{
  "num_hidden_layers": 11,
  "hidden_size": 128,
  "n_experts": 64,
  "experts_per_token": 2,
  "d_expert": 96,
  "normalize_top_k": true,
  "balance_bias": true,
  "init_std_router": 0.0286,
  "norm_eps": 1e-05
}
Below are experts of layer 5 (counted from 0) of a mixture-of-experts language model. Rows are named router (the router's row for the expert), gate (a neuron's input weights, with its number), up (a neuron's input weights, with its number) and show model dimensions 0-127. Each number is 128 + 32 x the weight over its row's rms, rounded and kept within 0 to 255. Numbers have three digits each.
After each expert's rows: "gets" lists some tokens that make up at least twice as much of what it gets as of all text. This comes from a sample of Wikipedia text that the model never trained on. Tokens count by the router's weight.

# expert 24
router:163158135127175075068163164123035173135097127033090240115081113140111118178128078108147099132145127118144125082144159159190104137107143135125156080143086154150093141173127084149146129138122142060113146162160171146094120122116111094150137165119172096134171089113088128096082083116107116125127098151117109164134117110123140138106123110180142166180139133187114113107127146113134192149102
gate0:162072152095145104100130140130079118137137181135182149141139060083108124126119120070161196175131111083148144067154146101136136177109131070090118103144081157150094097102123131131120079133110151119077147088193154169151114103100157133030129140119151155187124073078067085124148099116095098100157161149120114107200148070125107112078133096104151100160143129144108140146108127138147161156092
up0:148087148086151107094124150176068167136163125120175165151134059124112106131106115079158173165137080131110158119146130097137141191108092097120155135139079119150070126093137144151154100149101142128074154073179148163156098105111138113015123159147122131175133063046067106094167126106150129145167181142153108126167115119105107141113159093119157064155102152144117075105117133122127114184127
gets: "-", "w", "h", " |", "un", "he"

# expert 43
router:177132125101156060055181128182096162118076142083120110057055104136050136139122123152119155121114158119146143122174159169131096143084160148149136110147136134127103147100108108146104181179109160096083139136072137142131103143104090089119105088088167156108147099066093108115147114101127147132124127127114142147106123104156143179164081095174126191119149104178147092107186211177119129119088
gate0:097100102077155173112147143092140134099129101128121115137145099157105113147129048134118140131056163193183126164138171141113105122054177072105176123174135106089187095206109139142127118137155159112151156123136103138144086157118143126112227164087057080131152135113133126102138150151112155136127162149125095181100193099139127151081092131122171125130134156123159093141126167204167102142112
up0:115149044070143142091164172131152134058168123137147169112121073183105180120124155156159132147091166175126131179152112176142070107089162086121154101158138120117140099187128123129100099140174140157135126159121166138144050129137113121178167206090130094058137142142100138066150172129108137118115131119129160191138174170196123133091128125090140151117127128123132104160142092195107097114109
gets: "k", "t", "z", "b", "c", "er"

# expert 40
router:196131144186180100091147143123157166110087170042084174097086125169114122133110076158161117152126045113176134096182126172113075152124117166164167129119155116134099111135091127186140105186146114096124158177143132178099146110130133151104112095066151108120151096123101136099133117065190155116129129143152095121114127073114158140141107105142137185107111107144129114110154212103116142111060
gate1:113177107089138095092126171172177146078073192123161161166131108158180105130121090150188161140158113146162090091108098126146115153122075156194177111094131144134105138173077146107131128145141108107135139112149227202124153067156119134099170170111120126150122119154068132124135140055159123094144136169110078209105098162106134124127170115157111127129114112139129140124150123143116090138207
up1:089130098096148124096146125176155128112079248137128159123094126162180113175154078111243197142116094174123122077123141148141095171160126144155168097136122126138138113124106135158139134131125106114130102161146226159133140079150129140118122171090155140112119144140058129135107168083137101094111135127120122200145126149107113106122118123098120112079126099126125186134134189139126132149207
gets: " B", " S", " D", " P", " M", " G"

# expert 39
router:206145142153144096121195176122084179111095122093095159106045111126083092136128118123169149116129112115150144098140124157129152164132141163118158102154110170116124115147089126194141132147092136098090168127181162114072191088128108123129089113074142116070156087098082138088113068083166149137182131148157098138136125136111115125095132070185136169113094081184146117126181151160085098133068
gate1:178098149143124189168125156104109108104105136110159090169183130102140113130098155116157150120133104112105129123144103179116102101089146141114175126153141141162179082176085185167134155107131092042087158131127124091097085158130182103145144116113146118127105073119177111082123070149123098101072034133121078102126107169140145202183156119151106203107084162168110131132105134154134085112164
up1:188120134149113116142117166129119074117087168116124109172172113105130123103102165088118131139148112078063121142098104138094069114088164147133122100133106146155149054163097189180082109077097083040080171146123131115065136117140154102126154103151126078135142103141175102106108099102134156112075048109127109105159104139120146176169146106195137193113105124193112149131098123145149102115174
gets: "-", "|", " |", " -", "=", "\n\n"

# expert 33
router:169140178173124088105157121164055144085089147103051147103102089163092142120106111123189098087145100148131110088146157135160114114091115154188135108136138153126105114148143099142123123157091070062072170148118177176125138091083105129125090122061144195138155075071037119109084113100160127108131108135119107134094113125133174102114182126129147186123112109154106078122137122133058127137115
gate1:128120121119186150103093143114118115071118120157074153094128074152119098103137111195142180115111126113104107069137115121124082143111118107149110150185116134131130172159132128184148125176121101077144059096117135187128114096134066128124162139125097185110169118173069128122153094097150062167116200174134118054126067097111111120152158187180134134129204081143125092123148087124085146134141
up1:136112150133167159067101098092097106115139112161081151109136101134169108088168117212175152133106131113093125095117092100115143169155121087133134106198118179130141150157123131215107133215110129062100075118081148145129132115182059124172119137135121172104148125155079152123131117097150069147119173161114088071133075134099138126168141149146142165116210087173115115132147092116094137144122
gets: " he", " He", " In", "In", " it", " It"

# expert 47
router:166106146176173115101143154145086126122064098086108147084099106150098112120092105124167082062090135124147149120152110160131124175122101157204155114140105185097079119159145090200144131142032115146103164128128136155104106102113125124171152120044197088113120112091134151114147139117129133126096114130169127131092171136112137174159101129127168156111126084186131114111223196133094105121131
gate1:141182160043116082075120087125110181094130100096096106108141146137104129150142131167129152139138149108071124137118125133119144142139171107145099080195185076056152137128150124207122119088092180109105182070119121113102128129147105089121199105121119178109155173139132181134097125136118146125167089114124126126107094153155143188079082126104081124155130143045122113099129134143191124127062
up1:160165182088088089097110082104110200103146122114100136118107130188131165184174149177125141140134148121085138125155164151097136193119163085114095120151183079070157135164141141152092114058106183102081119072144183119102114136135071119110165118157117167095140177125120147120112122142097139126118102079109137100135101172144124121123061138153122089149155116034142087118084109128145167160071
gets: " the", " The", "The", " of", "the", " Royal"

# expert 6
router:126089192153158109129154106146054124113103123094113176076117092133090104132181055102149101066118115121194136065155117191103063080121146098127143115140115112104160162139100079151147160156045131099085147134120149166111177137127104148170121097062127110062138111115107121103109095101080100126120124158123098116105140058125142151113126125122157154137114137147117096136162204119107118079066
gate0:149105127082176108182136123188121159052140104138135100122103129065188115105114138154103159132124072126105114098140136141116074110148093067217121089130083171153124148146122144129154164123066110121168148075169128140111105129103115217161130141142068152141098166087086126100150146118136123098078092177121108092135173163114120123100171113175149160155094121150109116179152191096141088148086
up0:112132123091180170155086106201100156081122094199132131115072144084161093127123174160115152143149061106098163101121076141158081071125121061195142103102086211139118158132117141151094147125073103111185111126109135140084112123149109181164131152158066111188122158125114103056160139124149112099132088121139097109153150107113109120107164122175129144116115115150125095183118154110150066136152
gets: "==", "B", "M", "S", "R", "C"